Experts of a small language model.
Experts: 64 experts in each of 12 layers, 128 xIELU neurons an expert, 4 picks a token, a softmax router.
Below are experts of layer 9 (counted from 0) of a mixture-of-experts language model. Rows are named router (the router's row for the expert) and show model dimensions 0-127. Each number is 128 + 32 x the weight over its row's rms, rounded and kept within 0 to 255. Numbers have three digits each.
After each expert's rows: a language model's description of what the expert responds to; "gets" lists some tokens that make up at least twice as much of what it gets as of all text. This comes from a sample of Wikipedia text that the model never trained on. Tokens count by the router's weight.

# expert 4
router:131125123139108128117168165140081168158201072128162076219110159157160120123156115164106145092152096130087135143104090096188144147069112130097112128168109070193119104142197085157135146156176168140115125123111092148134149124098125137121129166169092091111167099135085145156175118149148137131179099123080125195171095146050157103120161147115114135134138150112206128148118104075116137103080
It responds to: Commas and linking words that open a new clause or appositive in running prose, such as ", which", "and", "while", "when", "but".
gets: ",", " and", "),", ";", " but", " that"

# expert 32
router:141131139123133156143155157162141170167162136108177099182101117164148150108134103171112111099189142109133111137130107166166144108116110133169078198129158113119051077167187062129127147120168154161133112144075151142119101160142157086121092168150096130117144102120124136144177139109165185180134043044090122160143099128152212115145166123089172167121131109108161108080076117113095109106103
It responds to: Numerals and digit pieces in statistics tables, scores, percentages, dates and addresses, such as 4.9, 21 doubles, 54.35.
gets: " 4", " 3", "9", " 6", " 2", "7"

# expert 19
router:111158134151140101100144139135059151118195121086161160106141142129108131064113131143095157128120154126085134087125097127173154076144087175189086113149132069176061079149175101173124112125181161123095150126149162156137113169079121142142148126206077100134102148066055159148142137148148148113145119107111086130151118077165165080146171141117112164162108145060170092098116138098140131101074
It responds to: The letter v or word starts like pr, ass, ev, inv, prov, mostly early in longer words, as in Pro-v-ince, Ad-v-isory, inv-olved.
gets: "v", " V", " v", "iv", " ass", " Pr"

# expert 2
router:143131175108149085141172126135129140151148149136152126112111113116132081068108096146137125111173110140133163183134084075117149070092103167103078140164101123105056135129156033144135185096137140164093140115155116200153116170095085113165137146157091120133157094112089160151139128152163193140124154107108113089181138147121134145136203164095111207190090194136133132132127115099055116119137
It responds to: Early and middle pieces of common Latinate English words, often opening consonant clusters, such as Repl-ac-ement, sc-hed-ule, app-ar-ently, stud-, contr-.
gets: "ac", " sc", "c", "ar", "qu", " Sc"

# expert 39
router:121163157117096099101135137145145144153197106072120149205075183165129144146124095160120150077175106131110127129110120164143148102065093141124109173146160124145077149165159142131151147087168137165084128099083123161157164163129104095106160137147106102088135177113043143140095126119148181174115095052117102155173081138120188081134155104111180108162105167139139114084044128140145115097122
It responds to: First tokens of table cells and stat abbreviations: dashes, zeros, single capital letters, percent signs, as in ERA, RF, Nominated, —.
gets: " 0", ")", " —", " N", " E", " 1"

# expert 54
router:171132147150113131130163154106066205133155062097219100153099139173123128094124094171119113153180135109144186132116148088101134103145153107151105173184121088153059154130164077105112112133165176130091183116078158153076119184094147100175141111116108062114140109103105168127175158101134149124175092121121132095125118171102175137127136158118105121149107084114168127046143126121091106108105
It responds to: The preposition in/In and word-start pieces like In, An, Al, Con, Mon, especially Institute, Interactive, Initiative.
gets: " in", " In", "In", " An", "|", " Al"

# expert 33
router:160142156114099139135159151132128134148125103098169095169121124159154113133085105164136078144209106123139124160133109128189123133144110131115111228128124098131110095168232101145104190146155173178121131130078148172119131144141135114151093182131097125124161081068137125115182125149164129141129080068128119132182148078101183129124146131098173169116088158128175116086078078062107094116116
It responds to: Number words, digits and the -th of ordinals in dates and counts, such as 5th century, two, second, several, 2011.
gets: "th", " two", " one", " 1", " first", " three"

# expert 61
router:162099145123174090107120139154155166171167137112162149125139100136171089078120152168114125088109116085094153156145116092167097064089132098118143098134120106161052131141152116153146142154168128149073171091054106142096142098136130129099105207189097089029120122128091143077156096135188116135117106122126100091163119117156173110196194162086127131155073134144095108134120090115100117096124
It responds to: Opening stems of Latinate words like ext, rel, const, St, oper, cont, followed by suffixes, as in ext-inct, rel-ated, legis-l-ation.
gets: "r", " St", "st", " n", " rel", "ig"

# expert 37
router:159134172106116127166148123160117164167169119095209110133116158161139129053148143151107148069133106157161098124112094126153142118093124129128098177131165094134060033135156083158118127118127146136149120130130107156077158100116176101092138168168077121114151108102103174106198133127140142129111060070085096161185094089140199084149186126085178146103148135085143109113105146104096154126105
It responds to: Digits, year prefixes like 197/198, decimal points, degree signs, dashes and parentheses inside coordinates, scores, dates and table figures.
gets: ".", "–", "0", " (", "°", "6"

# expert 11
router:138163145105163102102104135142047188197204181159139109119093126166125106115119112185116138119150100114118121154101061157161132097095115136126126143111094130197079083155183102161099138132165113133133150125142100104093093106126124121152162112166100082114188114107078134129131121084123180183157135019106137095171168119096159088103092157158166130139133170095135092137097121107111139135069
It responds to: Bare space tokens in table cells or before word pieces, word-initial B/b/V pieces like Boeing, and UTF-8 bytes of Thai, Cyrillic or Greek.
gets: " ", " B", " b", " v", " V", "B"

# expert 16
router:210138161100147089104146130134118176129223097112119114143067138131144137137151105170145122112114101141131144128144139089182125084084161134122133164165153112131064110166154170139132143120132135199123147096122042112162127103124177137157121085150089114120144106119075131122180147130114136175150131071125085159189161136131162113198192140137109217152094151082159095099104108077153122128095
It responds to: Line breaks, opening parentheses before years or glosses, and heading markers in lists and infoboxes, e.g. "(2006)", "=== EPs", "Area".
gets: " (", "\n", "=", "A", "-", "|"

# expert 48
router:197145154141123142096127189153132131153150153112185128122106127146157067154154081203070109109124097159127125130119113127123170106119082136119120137114129053156092106139165091153116160108165172168105119117099106150140136161155171129129112174157090085089167100036077146100188135099132108157165079116145075157182089102102142095127143163110101135140095121095186171125042111163095107125135
It responds to: Past and progressive verb endings and participles, e.g. commented, referring, located, released, plus particles like up, out.
gets: "ed", "ing", "ated", " up", "ted", " out"

# expert 43
router:147122139123124088109144186157114155162162092114181140158139112127126103193125101148114105116164118115132115152097094169140088101121148135108147130170187102102035096200142061110092175147162114159156144085097118153094104128082157120140170135150091101096194087049084120127144120118193127160157091116117123091129052084080127123173176142123114115145087146108125172140125106117124073066138
It responds to: Mid-word pieces like ul, ag, g, og and starts like Ar, cl, pl, fl, as in res-ul-ts, ar-g-uing, Ar-my.
gets: " r", "ul", "ag", " Ar", "g", "og"

# expert 22
router:160106118127105080090146143182081153112134071097149143173164160095079118123052121184096144145158158151137120095107078047141148104086147083110132159162117090111105120155179095150059149135157122144084107151129121160088126148116075123107109160122080102131185154075108156080159102067118167144155102107099151141125130085093167096139159140134148158184121104097226110107102123149108141136158
It responds to: Word-internal pieces after a first letter or syllable, especially "ol" and stems like con, ad, med, Car, as in s-ol-o, S-ol-omon, t-echn-ology.
gets: "ol", " con", "|", " part", " Ad", "ad"

# expert 24
router:137105153120129105107102151159110135187146115107173109170099117125135114112108088148108137131150089147139153128113070134124080118081090144145074125135126063105103103166172112189085144137167166148087116107099078129093084116143152122119105141164160134060149126116139153099105106092156203166163119080101126193138103153124210098191091186068113140136076167133127154071128105105049081124121
It responds to: Mid-word vowel syllables inside non-English proper names, mostly in sports tables and lists, e.g. Fenerbahçe, Titouan, Ukraine, Grosseto.
gets: " A", "er", "a", "i", "o", "ou"

# expert 53
router:165147156093175137118121164094133160153138070075115082139137162156163111101116108216167132136136098123089178140091097101159129135035125108168114148176102113159124120182183116179097181150161129151103165108129109160108144116097146073187107129133124135126159134101119140135143124107147155143147082069130111103103048099105184105151132156083146136146063138100184108125066088122104144149070
It responds to: Articles and possessive determiners after prepositions or verbs, such as the, a, an, its, their in "in the United States".
gets: " the", " a", " The", " an", "The", "'s"

# expert 60
router:152164176089068087103110151135152172155088088085218113219111130124128117088134108162097119068138115144107109123120088183128125093126128133140069129138107095168085143130141129179096116132118160130090139116149110138140107109072102080121150125147104092114169140144092147129147169118158163175145069097125101124211124114109117061153118156090096166179119102083165140100067071087147125103106
It responds to: Auxiliaries and adverbs like would, will, did, so, plus abbreviation pieces like i.e., etc, and prefixes al, imp, occ.
gets: " al", "a", " as", " e", " is", " would"

# expert 23
router:149080165146158065073166123105148155098116132112190103172126101139113089079121108157110100085150117117127084130123145102097104097066129126116096152167129091155115122158147097137109192112122111157086118108085086171138083142136127146166073130151101059058161097096121219144136184134141111138110067093080095108157133096127166090120181110087093128150153142159159144094101128059118154087094
It responds to: Word-internal pieces such as oc in vocalist, ic in ethnic, El in Elizabeth, plus or in census tables like Hispanic or Latino.
gets: "al", " or", "im", " El", " form", "or"